python train.py --n_experts=16 --d_expert=128 --hidden_act="clamped_swiglu" --n_empty_slots=4 --norm="rmsnorm" --optimizer="muon_variant" --learning_rate=0.00759 --train_tokens=398400000 --max_steps=8694
Below are experts of layer 3 (counted from 0) of a mixture-of-experts language model. Rows are named router (the router's row for the expert), down (a neuron's output weights, with its number) and show model dimensions 0-159. Each number is 500 + 25 x the weight over its row's rms, rounded and kept within 0 to 999. Numbers have three digits each.
After each expert's rows: "comes before" lists some tokens at least twice as common just after its tokens as in all text. This comes from a sample of Wikipedia text that the model never trained on. Tokens count by the router's weight.

# expert 9
router:521502471495509529512515488507501454509464500488499491479476505502474530513568492441492497508490495515467504488478520509497502506497502497495487518493546559543525525513536522527453506422457473518496508528533497504477510514463468471546526474489510479534502504468514477465527526494507492519516544511515493505487533488526521515494544520509484506457472515486520461503525528496493491503536535518483433504491514496528496500480515493541494500492498527524476511482479563507485484431527544
down9:516517468523530459444479514477488547500461519472486467525483450442467555490499517482536458510529568516495518513517472487504512469483495506493523509501495507481484477520520479483472508500473512465499484488518507522489506486514495536488515506468469495498509488491535485470513507516482475516470500502556514527487506516512492505498501447496488494514528521495492525498572534455530529475526522546510505513469481483475484491528465476453546521506512489464500521525469521485472510555470525
down10:485487489521519515501540490478450457467488487531465510470497534516497485478540517483491515498476456470517546493486527486521505525470465515469517502508482496492550512522478484498487480486511522501467525515483523518512508500479547478485484512438531487504536506554522533480494462501500476482550521508519542505487498531463507515477517499456449474523450488512519455492509515521499503450517493457462475494516500495563481474492544479493520488479476527554554490508500503509520473503505513
down11:539510473527479505539485500512515512483447442503477444490528512480547528517484533529507530532522516459477511521522462510519451480495472546501529548521500501506453494501477525515450521498512486473523482496518478516498463466464478521497520531494520480548504518512503482470509563474524503572469520488502462502506522498553495491527502535470493496512504485459450524498543527523502489477527501476508488499514516469495472490513496497489497507527496479498469524468521508503501499455485499
down12:513472516523512517521489483499471517499482493499509480510540488521502457497476534506518509488518506516465472509513510485508501498527489455505457545497503500505521495484501531511491448516475508472522515484527530507524519511487547485497516501519450487468472493565488504519485475479507520515498427483483475462512494506507476506506546460541510494471502505496521477512534452512512483482437485440493539566494455517480562486505497503529435492479463494468491534515485512488500516503468539
down13:516496482492470525520512480454507510526483513513528479530466459474504526480507488533528501514504539477497493491489482542504450479471462522519483533529449479495559438487492493504485524528526487527506526473524522537542490522476490497521493508530475493536483495475490477497497483480509488502471533443509492482505475510526508519528490503474526512479518486507523513478528562451522513504534472492497518548502541473513538506518560511527474507471489526516501476473499467511527521529439467
down14:468443523549499496494502469494531447521497467524466488510489513478503517518527519498556448532477502469494558466488558494472495543470490500531505521512444482495487527468482477541526550496470487520501519463508481479508501523506513517550531553486494508530526519493531506494501516501464492522481518516515505485502508485498504475508487510521469500484482458536488529449471429466503505520493507496513501505472461535514502488484541540494531538501526495476488499488516514489526496496502480
down15:517493494488505500466483522430449489447494520524488543554476479524541508500540477512483488521525488475503501515480471530475522535494490525478496516486451516517515472478501436480499484530544475474484509496502483499488450490521516520520508496469487497500509512525451500458501477534497498515498556495502533493545508519507544488530496524505510511474503490502518523497526517506512537443508520551473496516474467479468509467527468471482477524519545516478524505483485456471482506495494449
down16:498470507514495526513483556477500455547495507512498513494501514506430506511494502493505509524483512503496516499517471500476484476507477490528457495472508502493531537519524489466470476526533501537466500482433511466468504540516483503520475481464511469512508523466489460518514506469477465515513524478500455499470555490502563482524537512505505537484541494540509484553532538475472516489498497539481511491508501494504516509463519447467481526520475525488486549509548502502472522505478539
down17:502481482480507489507477479473520471492529457479452509496544522515485511510483459496497442505517500463479500472510540516478505532499492540496489508484521506513496505466483525478488489482524540475525477487527526470537535421512476507480507526491509519463517489487505492499489549483489563551491505514492459499547507519485484499511492486452464482473520473479506450499488533531520534490490493475490503481501510517468467544484487482482529492557499486468508584495485506473497532508504529
down18:505511511506446485468516455485494504538492512497504521507499524489469512504483489523482522531470511503488497524503506505519529510492476514476509512464515473507501494452530452513458520487511483525562497488515475483550502494485513492510482519543482531448491497493528456473502539553498519482482531491504474539533494477524444480522496473490536460497555474506552529468498532535519574531476495490483502492515500486509457465503454540504518469517542524514510499512522494507535513507478526
down19:489533517532498513460559502519494514530517507546466477511509454506486499525470499470494525478489499504521481490539527514483478489527494530517526494518472481492484497523443497522503457533480527491496488536544498525520486514548507494507509507508483486521528491504478564510514476498458544508523481491495536467489472541505454507507482494507513541545518501500485542544516504464518517494503502507512500483517518503487469484535478473466517495490568516522544528556536444520503536476483531
comes before: "\n", " The", " He", " In", " It", "-"

# expert 1
router:513530437479485527473493504472512441529482506495463503532482456539482521499550486489513475522478491525480509515462502497498498492481524510498492484480517493523511552506535496511482469466489477447492515465499485463498525533469493553504482468507486517453486503493496461507525527486506520537513483479515541482438536498465511505494538502506521477496495546505472478520468490507488511513505478515518463499446534495550484491464504471531492510531473509534526491530486523539482490432507508
down11:508522460523509463521534485484510472464483498468514529483486493526545495482485526490527489524467541484469492510532527518504499482472500517498450503516504503473485501487522463453550521529485477510467477505529499501498482509483485533522448495468520513499515471477460511510536530461505467470479477531512484506477525533462519478527509497478511494519500470511524455463576521527495509491514439450505473479485525529501538529470526505511474503431511463489514469501497472523491485487487485
down12:447526496471492508510526491525460454533478493525493504495470462479488498517475501504530486517496520521476507458507496527455511517483508498477458515489527453512543514479507430507507502487490486490507520520445469535529495476539496471529493499465512502480468477500503488430473482495450497491537508545485488486522531514501533504461458525470511451515485497490466481495438497494475541485506498504488478482469493511533443478505509472501487485459506498489544522465489503477490494499483546
down13:494481435487493490479542474516461454497496493507458473522506527509493504444521524483499485517494462533519514539524458552539520473435499504501492478497502540511513517541434478476516467469526522496493487535474528525492522530474552495538504456520510454531511508525484514469496510517494474475517466463525492569487511496483510494517493488524503499505496528505491514501519483536475509502502484483477525516490507520537492514541484470479532498488495477489470499470516483492516459516470462
down14:528518506527499479514498495461495489490501528454491466504541514519497539482504504459478496489465521509477537489489503496509478547477518517530544463496501471484487543524538476513464541495526489500507454469479470528514506473468525501527490524490494478480519500508512525469509484509450485487513539499549507532507480495494479488508517546441471525532472508453527495500498454488505524471463572540502476494498468490469470541474483513516486490517525512547492477546505499542511467470479491
down15:485463527481528496532490450482464511471478507494481482496519499551458445508500514508506535490485492529507522509531560456542525520506503513503468511494536532502481503503536511490476467521518464478468535487498490481496503494481514515504499458508487477530542485460431495507498510473507439530516542514518545468452492513490498490484555503499477517533505485493477495479536522509500506503477491479473490472521537500574495517505492506486546482523495522511478503517560520524511527511482499
down16:557488455482463488521537487481520498511521541538465543473500472500506494494527519505459470484559492510459548461498456500509492468491518505564490551501533520534529507498495499476527501482519497494492526522516475470507486506477498487493540500519501489493514483530537481494519497519484495529501461520506466514477480485502578508521513493509451556504470490510439478524526484540460543490481508508516519561496526508503505520523501512521495515512531521515519503477488496493486523512528474
down17:509525538487495447469499535537505515492550500485521512437462495497522504517479528475503525540505513470559506521514531489460495515513531466562525492498489475513502533518457564565460497479530549533527501499534501486503512482528528517490512469493487488493481527507521506517482491483541482474498483490517521515510497531493479489521496506538510481479522497512529478475525483502475486518492482521490535478553486505508510495516493505484503482502437442496527456531478492496469541517519490
down18:561518494464483462524486524511455471478535510514545479514496501497482523505539470496485474499502531491507537445489525488493506496467484473539540558494491463495500576511491476501449523499505476474498470501539479521479494469476485499461473556541504442501492532467482515515502521516525535526491499484477493505532484489509520505532496495503478497472516532523514530492457520485512487494469490511488493475527477492532501487506503544571519473500540495510493496495507518487509487523522552
down19:490484500528491498512471497520498530483491521461480484493538496519472544495491519529472435489524533516515463468494456500510488532503497461529507512499501447487481549528487481501464469491506501476536516488489459474467491531530475522498524547496516496498442502489516486439499469506511456568510474505484521505562515477501479529476495494532509498494521480488467463467507510456521476517477491477522500533499466541515508514447502490498504480482528530478527544531474479514464514494507504
down20:494477479505531510502534411493519490451512462515538490535473504513498510527520498549520519522459508477489539524478505520501485470533486493480494509506519541502474507489495520434523494497542469499488483552509481468520502476501499482509523510439461535482451495466523486531473457477505474553462473515534506531521469511498525498500492467487512499529519475527458502462514513465528504537499497473523504474510507508554497450484500481522502521516482526518516507474510495495480512486484488
down21:514499496529491509514492463484458518501516486472488492539491504526511521504489487472457493455497489498496502534536487533455488495552510485480480499451518471492499476492501505486474542495537481509514473484483497557545502517513484464454482510511517509524495472515503520511494495447478462481486470473493466515504512496473444475489490473507519530497487526492496459515529447527509488555492505521493525504486506477479443469479434427455544513513549504500513530486472493484488517487479506
comes before: "|", "-", "\n", "The", "=", "=="

# expert 3
router:474473507445503494563540524542444532483488478512540484496483502488507459503469516499516505549480541505508521508487565551535506513489481470475481505515501524515506502484491500483498501482486523488535493549464555513511539451510478491524501527460515498498522541502524512500519450474492504483453513511484484563500485473510489522496477486512505453515536497519474482471505512489536459493551466519482510526533488529520504477510514533512496470507468491491466513489513476518481501507474468
down2:474501492443502499483547498500483506524456486495498503521480555461516489494543460536519520525524511518518527503492502554539499493506515494526501513514479502486495515498465490486532540494512471474488498516517492493477466498510469527530477479515547492481511457474484483512499515510507514477483527483511494510530478478460464546469532492496483509521496469501506491485506538501493493484556553465530488503522468483497439466488500517495504470560561495479511437513459484497535467495446477
down3:536514517511485583496474494472484486482484518507507548502428491530514501545515519458519544476490508483504540464468529529510493489418508451495514500548479491516504510508510511528468535487533487518507479469538450475476503493503499503536521471515496538520498529521523520486525537529533518514508495501531500499487500455540511504504527534483485512484486486465495507507463520492516441539525480500502522476503488529507510505525507503488481489496499529487468504522507488537495500447507456
down4:486523490536483520516468503519474511519489486481458471458484516547471526496470516482521516483519471553510479498481505492511548527535497533490500523525487530474495483492503503512511495525532502531529531537471463518538483505503473469531482498506498488522503550479567501505492451521520499546512535534543519544506489498513511526511463475486489481499464539486464514517525499515480438527495486541503519497538538481511488492467512446476492501470482526501460499451508487475529519503460482
down5:489487542463517521505546493498519510477504512536511499504520504502518521504451498522497495502517529552505499486485503477490502498482510488513463512507499456515513507427468453499497498479498539489455507480510472491528516533490461537506501503529526467478510486499450519512504435482449508494497531513485495510497487486539500477476502538470511480532488455518524521528548518522455493471539544529463557482507477499501477496498521513536492487505449433531513500542508475469499502521525518
down6:509497481466510496505551474494482488469505504534520530518480513493537473573456504502474511511501537490480533478524539528501486497473519483472529500481482466509540483503548487531508506492476489493508549470507500475522479510468544534468470518462471517516548481534501534502530504504510498550521546512536520519487552464463474483540479532492484484518525494507494508512497538481487467509520518475484507533493491529511458487505543520498498533479545560518492517522469474532490502478484499
down7:524510488506532515483496516515469504504506479522492496519513494485534438511496493511512477458418504426518495477485500511503546491482478545500498510487472537487465507563521525487490525458490470495494474497537520524470514512478543508482526453461482474508473470518486486493549458505521498510517497474469527474518534537512517510518494498485503526500498523490479493531538506491490507473449457480465504461511474462485479504515536527501526507501487553487458499479528496505466485505550501
down8:468484483495511503517492483481479478474462488532504464490486561524443493501484512505511495477479477490497483481492527457488503496456503463475513465475506493496533493503480502503472449490505490473495492495468467469501515518468509523526470489555516520503480458518507512478471503491480500516532475501480490549443495446530486505480476519467434481485524469520499489498500489555532471508532465540521469537539520520514523506521505484501508520471497540558520525486542503555498530503496468
down9:489514493496503481487471452499522530454479523537539489496495496525478495526495507554470488488474490523500535483478537483465517505494520507516458516471479482539499481507492475509479482529486508518499521529485499469493481479487505484534528516509476525530536461472501537483453492545479473515475511488465447497522520514463507465474510450492500475502523496478473537519583521494504559515449499514495465527492519447446491491465484517510513512494508508506515474531543521510501454498504513
down10:479491476539495506484499489522514483452552503483491458501498472523536513540482486492500510481522504503453488494522498495486529498493551473472563504477490478450517566503496520470517551525482514513482515490515481518486549475507489530484494508501474558503508481491542461494502494485498497519505511512450484520473480505488484496478524512522480459477497504500510578500468516504520499561547503483469500526514461556500486538525472473480507468506493483486455529544491504503508519522487478
down11:488506519548497522488433511528458505487469492514537492510483542428495520505496485502497431479520505478504506490491493475533486515535509502490511476501502483503468479492490498527511488486490502506480481485470506496514500525502523453500511474441519502478554508508528518471453546483524504532510520504470474460491529500529506485481496486513464431516484519490516469492543499517492487499529487532481498585478503539496519493469496526519478500518501475493449510484530491528477555510527467
down12:522542524492433479529502494457510509469496494489533523503497482491494496506477529496496526528486492517433490525465531516518474465508449505461518481502507484516508524524484518516549467559529514495518513497546485504522519464544502500507490464519491562482530474499511516509487475480472495476508480505518528506472485489517530474491513530506428508501500499496471492491494522507537513555542512496531480485538413499495469518509533482512497508539469505505485515525487501509498481470541496
comes before: " to", " a", " as", " in", " be", " that"

# expert 6
router:510471481504470482449473517556495544516499479477516529473495497521492517521485518543515508470489532474503516466492505455520519443493496524514477498512479451499494482513444475451496489510452506528541495505485513500511523485514492499530516503520538534517502472508495521486533453542497501504495510526504495508453479528516557500522526505471504520531452491519471474487514474525496497490571485502500522515463514504490509502524502475520512462491434424548505479503508463494503508489496488
down2:497498505502510478446508484489438467480508524474489531484493485479527489531513513505519518475494509494510519497475519487488484526457551491450517511472494472509505496442479517495520525529546500494529479559458476512512555508461497513526512504468482476524513504512543468499544441514503498479496553490435507542493459515472505540512474522447478492533465512503508494487476521474455506527485490491498497476523516466486467510488472519490502470505528487459482523488501503469527524516528510
down3:489513511467458488469502507457498516502504520462483469480494516519466471469509522540498507504530454472510485513499556484501494501478511459507501531519481508505525486486466515520552515519505488494494525490485452516502455533517519501492500516555513479525516444501472530503481451534531468462491500513539470533487498503486488507508528434486507465491508509494483537528506543517511493534481531516519556545511534493450446506524467535482523491519493458499484478502506494461529524496529491
down4:501503549527509522485504501511507524512450524492488482511462521474461513466459544480540449517533481510506502509518510453516467474497503501519473521456525471528496492488483510429493483529499557509504474490513503476510491516469508494479462482501532501495513515516535461498451510502521502490519470468504497554472521548476484533490522466499481465504483507525476518469510494506512471453548483552483503502491534528511491488513489546499521475460509468511499537494540528548485520522520524
down5:475464546484471486518496453459470482505499489484476526504448563524510490492489556449499509568495485498482539550511516508538497480468527513495464505511526506533530495492498533490539518556491483533507543485516521497498499537486510510507494496495505509517489517538505484467506473510543486507545521552506551523482495497495468519546459512513504478498504534506462492471519498473503495511464495471521494456497538526515481485475519480498502546480506480473448517487488496501507503527469490
down6:454505458533466506484529521501508462515426502474477527495489517492500498487494477475503501473485537498470478528485505454490482507446522493440462501532468488522495440545515499506519493510522529511522529472471515504509484521496509492490480497500509510498537439463447510478475522508488472501489482513524533540492505513509521510504512491511497463509487486524495431545477452489462521499513508501515494547488490532479470517518505505510481471478552489497491485473467473492474524501510439
down7:519511498502525449504503488452469453478508490484487546480490523506505501511481555471546504461456524490498496508480490468469496506493503525515466514488499520499439497534491521497502522531475455477463495530535536512516526512500508521502495522468524492533503520538514489492479495495491478500540469517507481501543502548552483548499495537491470472510494485475484543486469540457479520546533546483518508475549468484507461488536492488484470493513457500520457489505498506511465514508534525
down8:502511482482516526520528496471492502455476495479502516516518524504445540454493549503527524456481502515516509499481495514506530462483497492519475463483509482486512511510488508516481579501513475483476521501475505442482539566485507470497517558481474529512482435459477492466477467513486457507527522524484483497576489514466514512481500515490522496526508463513513529521473517494513518525530466513508492515486486496480508465518465506494551501511503536541488497489479504533474496533487475
down9:454437481457531488508525515502521484483465499491447543514507495480514439515562478488482486520497552506507478522498486507515527500502499515445493517542459549504539519520493505530464530533466462499517503494508523531511471526471505466523490506549484474479489514528478461517530474505485499475481519475518492512493498499495453491493453517525482499482522498515511475517544503496504496516484513515510460461491490477525464489507488526515477576512515531463485512498493487526502516465502535
down10:504475470511475520481470478457520488494476470554454528490505480456529516505492495522506441476505475479515531470512535448483499512472507477539487471519507505543502541532493473540530448513516526501490522488511522505504560511483534465511523541553524475536495480528500460508498478529459523528503497508507475527482521540509483480505512476522491444490489514498474523503479474529480506483502467494515449473496525524489477510498521528541496509476508479513516536485483526510538516488539472
down11:554464542514454515441540489511516536495470503491531470477509542513448513495501541500504537517495500508495531438504503489502486504481468480531511483476530493485532508485489531489469484491517481520482516504505473478495537475511521519492512517477463499534501488485470505489482485500471464551502492484453526488528496505510520480455503491529501501524510473502528507463538520506503490533487537533493500515443444500565491489530499523506542523502483542521529465478507518559520508533493488
down12:483487497526486438488519500508574506502528517538487472495452524496471521448528489459500506485489524537505480488530496495505486479489467504461501520495517455496536486546516460493508476508498511470497501522538453506476532497494494473473466484492516552521531491498489551501480503458548462525479484507525503522444498511473497495480531535510542522521483492463531536530509515460502509504484489522509456475508485522500492469499543494540527490483467442508497483506485502484502507505532540
comes before: " the", " a", " his", " their", " her", " its"

# expert 14
router:528541474494497483502521490466524515473512520506504488486529507494479487494513502505473558489529468517521514492500521535484503504503511497482475508484488450460451489490440525509496502522530485515548491467512524485531475526462523551456486508521469472505498480516489479480469535525517466506504520478527539463498501512542519513512465473521494539552500477459464480502468472500526536501492515448481482497503475484458489476508512471446499521552506545480560514474482468500501501535487516
down0:503476512528508459472501466526454513509524486487527518482487573493497501497523508488511534494523529493539490481496495496481512506534531514528520509487518515524508465522514473499514536522498523521542486519428493486504500504493479538479511486449495479489517509523504476487491474523485472441498525499551528504493527515515477512492541499553465451512540490498486492431495518481494534514517475499511474458497449500444521465502499551513506502467499509508566545500473488506505502491496475
down1:509500531462515485533503477475467545502425524463502456520504454473495485481513481488543498486503491478498498487486519485452534471445501498509487497475520492506529525495513493466501463502513511515509461507519492458489529438505493484485526474478533506522527542507515536484551505500492477514496541503478513535512450480493481480480512518476517517478472531526493488520519493487492496522534513541455472500535491471499528496468528472493511470529508550518505548467556509455523485493525507
down2:533471520479506472472518511520524496478475505515511531510509521485499512534492489448481522494490474510474485481494487509513490493508477539488518516481516499571506511511503489525520511524485490460497509531504524497530464497513519535518482495480462524493484505483513537479526479483527516476506505499465530516520469483493525517507465523519489547515473533487521464471468490534483434510464456493492478510530530533458447446543542496435496501487503489499496560495498490507492527516433555
down3:532473475491463500467511477497459456462505501514507507530482521542466515538465530531518479490507496499513494470500467541494464490533489515517470474484466480482504459475499475474504452502484506516478479461485475525539482506514526463488488540504477495518479554496532488526510545509508484493480501495494507464541497502498513478491473462480513525476498544493527518537492474491478477530547522490474464510510467466570486507535530508513505524501489492456507475538528471522482510472547453
down4:515504526485436501464469487484483522508467457505504478481500538524530561517501465487522499484529499506439491477469498547466445508511506495486498491462472493493483532534503494521466503516510516531524509471536502491473511489526501483481477500477500496509476498495511510502478507525507530476462487505505506566461474529492480453492536518538459508486511497489509528468466535520513519498485518459472511518520447474483492504496463486474488480498462469534537450473495560485520508489518540
down5:511478518521501516447545525471461540499456488516469499473503504468520479475532483497490518491487519498531492454495521526522537505435502490510510492525526499502485510491545424508481473489501476494504494469481533477497498526509521483480420511534492503511518517454545497516473499522508484490494499518497475472520488519537502495512495512507467509529528494502526477464494514500466452489499491487493526494501497503540513514519481522523572469526537511464554475466461503489450537478487502
down6:512520500481480511456496482536519527438507533465502529536492467488543517532491487508510523498547498513514528470538511533488544522510504485513476496486444491538493478533505531526496522520487541484484513540491524517483532556499505535516523523514457478488528442514474495444506508499497516485461493521502452521515530465494482473511512490509481493501534522476519520523480489464487512501490487523534478472477472491502466493456536465478509523479503490518498553546446473522480492492484500
down7:506449490463494453518508511494467498573476478475488501482505452491525516515509434511483519484497544510478479513502520425477572510496522466535499479506497488474491480492457516460493511501499503495501542527528467460522531498506524520504484480497528468459498517516511499554506513511525500505500466485518499520444485501495502537558531532506509500471533477497479479527477509506466476487524509541532525492462516507482477521466507480461491530506509526507468489481521516486498472491486490
down8:571546482464499498519461476502468518498486501506463512446454515487522504496469479511487492495513501484473496507508535502542492534517480491496492481539501464469506517500476540510490524507483501499471502505505494516467487520504502465500516434430473518447513494515516490493546504527546511534483522523502514501524521515510492499465466506462543493498510463523451481502493489484520551491501554504511488508486489485465469502527503439495497514540479523474510510476483517475481483511509426
down9:495482479486495508510527486503511507512487510526525486464524485480517549509513535494491529509512499478475460503513491462547483495486474517512498528488570475512497521505508496508497528464528524476498450497516523497505495542450478508502562480534474473506473519468478507534486462487495489519468540506509473498527529477521487515491492528495473509450502454505469486514562488515519508506479509510533503438502544524520542552461482502531479517481458430507475527486471494499491474506524465
down10:528524541488484494491515478503523467534486509522471486472493522476503523523505516461468511496499526500509486457516491549483489515513492516510493548498491508508530510517458469517495526486495527478484504458469528494451443541481483523479486469522493467495509517520471541513507516467447510461532520517479479476527532481552495470504465525530469509479476494561493495428473483549462452464521496507530500520492517498493517495465534463457515488517489528479520531517533498523499508496496502
comes before: " |", "′", "6", "9", "4", "5"

# expert 10
router:525476511489471507516539538527524519479528487526529510486483514519524520529513535508521591523520512501515509505517551507560493507473509447506478478518494460519501502511463520517485502491463504556549491511513500496480492482479451502466519517490506485525535503513489496495521463488516483497468537522482482552486506463542514519449498495506505494512515476517468459471501479523484490512552476503496496536480496529531495513482506514514507538495449482503495439477512490512482489534448466
down6:447475488460498499513494487582479491461510502539508484507474522520524518500509507525471527514542513517499503494516485496459515507503483475491447498476487519543522491475556500521505525534523503508472546509519540483507493489481501518466495506478500538498475519476496561512523487506446533491497539468496471524534519496478476492488456469430528511484507486499466533488531501504515502516550551479501501494507485511496497542467494490491527522482547526479480528477475517519454496508514536
down7:492486486480527530484476488513501504461488494466514487525506533482534509496490478517511525477449522488473513545494463475471521481525480513533465480494485494497507516490478490466453515491486512474472508489545516517513509496503512471512544504455479478532465465508527456516488488484465496528456521518469516497526495529550513509510510510490485546557476485475492504511480469507459528529466516491550509508504525491447472509515485458492523500562524492468502477483499527444525544555464517
down8:515503527517518522500528490529521514455503498442476540496456465470512483541532530460564477501527484526445500512496522474549523520529468511525518478509512528518506465524499515481498488492504509483474529519477452531509482471460498535466471473492514528539569504472457514482477453494539475484513459498524524532525491511495498516516474544524515485526466485531486485495544503511499489465519535506513526505477509490484478534472499488497466509475514471505498499519501517534513510521468501
down9:494536482512510525473529483494534540546487545497545500503530481483464520518493490485494460474525483482506459526560500520550495503478516570530476527495502484443478495479451528531538494485514492508513502486502536514521476466496513447504508497456487506500524490487518480506508504493470515525529450442479485447479518506497507514477496483526537488489537519484499521478476521494524493508497451459448516492545527496509539531499482491500518458526487484465495516503483514465501496492516505
down10:500515450504518561534466445465510483522521496481457516495536526498511524480523453518508435509465459530502506512528490459554490512487489535503557462477486484502481500485490490472458505510493521470442540502508512529487504474476525522510512503480500487487480534488482461505505490461540469484482481515504516461494513506520486475510484498512474508531494493498495479478492516536485459531498512457487496470504471538500541474535476474496485512489499467503522497507482499524501430513479548
down11:485490511487471508451470460515472453502521496478535509466503515482523530503473454483536495525484492499480525517511461485476484486548536474470488458479515502474523528473459508499534507521511523497487506542455492500512513497486501476579519517522538508472500478499477522458484529472490554475515544478483514484490507521529481475496502476517501498494485495488539489537436533530490524526493474511501489474495488442488536559519511486504482455488493473500505543522532516539479500509484513
down12:485512475426508507502527461507501478463536504497480534500501504540498507526517445514491475467476473480544561486503539528535504522505468492502480469490491496529506501511490518497471499494492457533526490452460469477463523525519535486494533491487451498531552491518499489466467527550482511552522509524504502491493497514506461531496481487539467460506510491495478550476502530512521459528466478501502472513508486493526494481503505578470502495514520530488488538506493516515510504480495512
down13:500533519521507479510517465500491511517488523530533459462549488486507518502489464494468550499467521433497455508548517502539500493531493571494522476489474479507488520474492504486540481519457521511506495490509504508497533474501485473516479508496508494451504496472461496524561518481504478446503518496474448483530469479518547503525521473486506522456480486490512495505492494471515515467503501504501487473509510523511518479532503529486465491525501448526454509514489423522522506507500460
down14:484523537508525521481493496518522502500461516537512485552486528455485545497527442515483525515450498505477505477492517482507495460547524486465540504453513474508493506522490459536519522492532495539524494484505471514480507512478475468516503489553492511507508515516508553540496516510467493453488543534515509479516504447497502538462489525495500512534500514471519493505459514501497529517537490489491480542501457500531522481480456467471531521463519499439482491466517505494499467495493540
down15:498498538469511514491509470493495524495519428519467529521511526466510500506471496548505476540501528520498517467476514486476514525506491504496500517530478473471516536532509508490467503469529447488504493495534534508513503530511526476520489522524493476462519483513493510526498503498493506480451518505517487531481570523496511494505450535487481540502458515514474484518547460509497468522511515529480520509532499510473437573484511518483514504511471509538509498479472521491442553497548504
down16:477503550586482475536499502441490447520523513553452500489497537495486486468463511509540540439506469475476525513508517472454558489525479515504512540492544488527514478501495517514514469484485478511487500547496528516482491516537525476491497489524470473489508483498523522468497459529513491509515472488473496548525514498502503487474512512507470499454517526510467495484511461509512520511479490524495493505531517511505460478486490535548509466492503490517481517472491518515535471535496508
comes before: " the", " a", " he", " was", " an", " also"

# expert 13
router:536505525501458480503500465490509486508484541482525508539515462493474472496467505489502503508551503509540444503507486514496502487497533497490484531474547452447449488481528508511497500488518461531478506469550507468498492550491512529480525504518499511470529495488485502494476513509482499527491483544519540497473480490506531490486467552443481486564478535505506551534501486514462495504449520507473515490505493466493510502546477461474514550492486483476522489498515493471497470517517548
down4:498529495463446516514517541464500509464497532521505509503540508525528469499481527508522525508472544507502490477463486482512471513445496488493481506478555528475499516507447483484537464500485526550485508490501489531484480565478462499494499545527512494497492476507496497458508480489489482537516531484508496491484493526534456523497461471506487556507472499545497522460509498459547444493533503490522483466460553511535497513515503519503503488512521500556493515481537495513503480505511483
down5:515496482499474506506510550485467489507493463483526447521483529491521526452523540475477506472481506500500535497503473530489502485551519489499501518534530502499491546497498518460494503518541488525467545513485472545506513506494469462502492491470498519517510476499471526582509486524509500482560522505510487477423529514509509521507488552491493520508476502518495551515461483504526497516488506546507450475469537558463483504450478513491510520479519507505500539495496483508461491494510509
down6:504507470484549511502500530522461512494513478500544477531489510503505491525525510530459504512471514537537525545525547487457494534485502475482501494501502516520470464496504509535460457508473495500544506466489521465529524501485505475491457496492481481518510551471515528477530481528511490462473502492504505472508496483467475492513493526479526500462488504483525492477518504488519481515528524517523478483537501476514513477478499585456508464477573547529509505522534475443480476490516485
down7:524445478509446446495515493485512515505477522519504536470492492445498497504468481486495520497497438508513506425454499517470496494541484456506501499499540505489506477423521526513488513521540517531489507510505453507522491497522491506529480492496512467509520530495500495516531474480491512531503525508503540515489514527496506515511481519479485522511442496488481451521518498490468516506458450521504444515493486523522475529515514494482524479498514521518504523443517489554502527517473546
down8:486478530518434491472507507530504516503499514548502551505482504488453482497505525482470559489512502509476525451500515517467502488508528489425476475524499514496440469518503527510519476532497486515512498490468496515536486527499476482545515539506492482510472514511489514517519515456458531519509536527485516499501494471535513541509474532466478561537477524516488487488489491508451543478466474516499477506487459519512467520499502473488524515544530522532477491503509469507535494456517500
down9:472534525507505519509525493464533455497494501529499550475485497490510503533514504502506468465528504528513521525445512497530477509466466474512514474500488488548499554523511508495513495478492469500495475556478511471461533486527469498509509507496488492505459492528498565458516498525534473483527429523501503479493483480536499502473497526556514495475498510526463511498502512484488461502529527485512505500502468509535459493518499449462475502494466415516503498520520517520497475459489484
down10:442486467480544536506506479421513507472484514503532449472503485540537516537500532505493499527554492466500478488510485518507471487497507511458505458543512506547506468485460547472534492498495484518561475463487519544492477490467515524485491512497475470493479511494507462480448505509497483491500487510457518502506482481509489524529485494530510475515500491479526504510506531495539460525492511452520501509535519503523487498502531561539468522472532499508505489516485484513506540480521520
down11:505529459529513482501484526468458455508520513453484506534477512458460516519447484494486498466478486479481484492510524498528470510505552515514465514495506460491489491486519505530502514527512483496479455482494472522492435487519501478520515499526503547511462477504474531536524512536485536491479491528542505493488503471489478488484515544473489489493469504556512494476484484489487499489509509562481516509534496527459456487529502456458512511507476472482506455529474483492499474493448441
down12:451497535477533519506522513521540526501472487538475504527487501487483462458511490524540511456502500555481488460488556493516480484479470491477537485454498502497541537519474529478502481505505438525487462477486480506474447517481526509513471467539548509504496475489501502504501464494518508479477492510505532517489517508466533500497471525497515512484504530516490463511504424562497483517502532494509542500493496484471475535517546524486521509510476468500538514526506498525461527524504505
down13:522514477487522489503463507523475546528497509524496528530500487471479499501482442516477489487493477483521454526505494506538535509467475446478534546461517532498489498492502528526518518532504502459499505474479515485468478501499515500501501490486510510462538527491486461461472506520479479528545479505458458500472556504513503510443511479491506511541517487455479471454441525491480538484478514508479506469492511517491555453472481511455491468515500486498520485503546496530514530489535511
down14:533524480529513483553520530462510495464464472477473512480459515505492478491472504526516475482495537508505483482462524444533487499456495578502527493509503522501500455498502534483536473548496498499428454512543458490471528518471527479486495519519518490531545488490506520504472529513522529462503480490552511519507493529493503512482505491496491463515496539509453491518556517491491544488471511520487461535478518508498519509476508525519482493446510460497493494505510502497508519485508485
comes before: " |", " ", " 0", "–19", " 1", "),"